Weights of a small mixture-of-experts language model, trained from scratch on English Wikipedia: 10M parameters, 256 GELU neurons an expert.
Below are experts of layer 4 (counted from 0) of a mixture-of-experts language model. Rows are named up (a neuron's input weights, with its number), down (a neuron's output weights, with its number) and show model dimensions 0-63. Each number is 500 + 25 x the weight over its row's rms, rounded and kept within 0 to 999. Numbers have three digits each.
Before each expert's rows: a language model's description of what the expert responds to. This comes from a sample of Wikipedia text that the model never trained on.

# expert 8
Description: Sentence periods, spaces before numbers in tables, and linking verbs was, were, been, be, often in population or election text.
up0:511504502522466531507466561500507488478499531492506485482523487484469495487487517484482488466474507494466476468537507490519521505505480495522553481501512489489482457511553505507467502496507451
down0:502525475478536506452491535519489494493461485475491485511521464523457518458498507507477494503535523510473491525516496518532523517539541517446498543535495531491456526491511504532508499506507471

# expert 9
Description: Commas, especially after a clause or year and before and or who, plus ), ; and words like although, campaign.
up0:477541504523511494480504547492466518521501522487498553531503502482478491521480491490459536479475509512500494487495411489511569525513485461493525488498504460529478475524507541468459532507508534
down0:494476504434504540471512495497468486494492489483482470523503487495504476487500522411465466493469499527508526531549473456522479465494513481488461443500493474450487490520530509509467478511492512

# expert 7
Description: Music, film and episode contexts: pipes ending single-chronology rows, table separator rows, and words like album, song, episode, film.
up0:551440477498565501467434549480473507478486502476464511483513507470493473505489520523484463485525522543449506473508543503505504526544498486482516498473509461488486492538503484526497515512504462
down0:512468535484493524503525509553454511480530474534520551478514492500476487519502489563539485480488480460492520455491496507494471503484530441489531478517496495504497472522536512551511559469473538

# expert 2
Description: Tokens in biographies and succession boxes, such as pipes before Succeeded by, age, born, professor, appointed, plus years and prepositions.
up0:541482538535513511467520511524495484487502471502550495485492509474487492502510500502478466461476513500502505485481503496523479507540502523481532494498462512469545509524554508505488503507521496
down0:495510503509507487503510492530514502495463481498499537510503436482517515457513502542494485444479499499506493488517526498466495565510467526474464503508529551492489484522489487512527499489511510

# expert 6
Description: Apostrophes, 's, quote marks, possessive pronouns like his, her, their, its, and small digits in tables.
up0:467494440509470505554496495525493463485541492524511521527488488479495471504501465474488510513578528493490545473508494540525499482542503486511509472491510459514502485480517509510463526466448514
down0:535486489514496486494525560492483486541497468496524495469523484519528516535490518548459527547523513501497450496551467478479531540480531480465479522535507507526537505535432473511508475485526496

# expert 5
Description: Content nouns and suffix pieces following the or a, then followed by of or a comma, e.g. team, range, distance, national.
up0:519529522512499507529490515536492486452521480517537485496517533488521528517499510475500494461548502561480499475527476491537493494542431517459528511477505480531516461479521520558471499493455495
down0:467510489458522507491499519508520486490529545508491533500511510476529486477474463521533468507520506460491467491520511543519467508536499487447559483503481462456515509535522456508558506486522519

# expert 0
Description: Closing == of See also headings, colons after labels like Episode, table pipes in header rows, and scattered word pieces like w, us, er.
up0:544487428515525506481503493527500500477516483513494533450484501488487542505487482498490471493493509486483457476475450476511475496516491481503527494502503469509488496507582546472456494503462450
down0:508465521502471509450463496439519484513506470499496488531458523464515507528527474466532467477483473479517511490522538491484549493530510516501453528505491548516488521519472444484507533520504538

# expert 10
Description: Pipes ending table rows, years like 19 and 20, score digits, and Romance name pieces such as Se, des, Ma, El.
up0:510478514561536514504477513525472503500516529448547505495506550487476500514433534508492510487477512500485467491513479512535502458488473476508552492487494519532501496511547545453472484474501508
down0:502517468550501489538496477531553506499489545552506502490527474493472499509485483501485471500511505553455511474502510505487460533457493481471464453483496483472513508539528441510497505497497509

# expert 3
Description: Digits, percent signs, coordinates and pipes in census data, vote tables and geography infoboxes, e.g. %, °N, family size, residents.
up0:514442486516542529529515515517511449511502552505500524547527493512501531452487521456457469489509509503479527504512481481518516498502528520440527506529484494500503491491498503524541471508487468
down0:494518512517499514486498516467497526517511515513519474552536464523544464475506517515464516480503533528498498475484487512468469499454529513459526475491538508527551495512477500475513475515510501

# expert 4
Description: Bullet dashes and connectives in species taxoboxes and chemistry data, e.g. - Binomial name, Genus, Molar mass, and, has, have.
up0:530498467521540511493514537489499494523507491476518505530510510490492505512476469529497470447440483514461493495502492542521455501522477536503523488552520459496436455473533507494485497504514514
down0:464476521472482474497513505535503509471522457505501482499514489484491487502552465537441529484552494518482488517524525501519499454510493484504561506469530482515490522526505502487502490480510477

# expert 1
Description: First or middle pieces of proper names and rare words, often foreign, such as Gr, Kh, Bh, Rog, Pr, enn.
up0:503524467514533510524456560534489508454539483484535508503484521478496472487490492498458519521472500539471467505527483519509508557472496480505516521521484490501503484506513502560488505497499492
down0:514475502507511528494501439489483477489501505527455463500492501531522546482545519503479478517517481508534534514511502511502506515549535483485512503529532493525466532446487527514498521504529482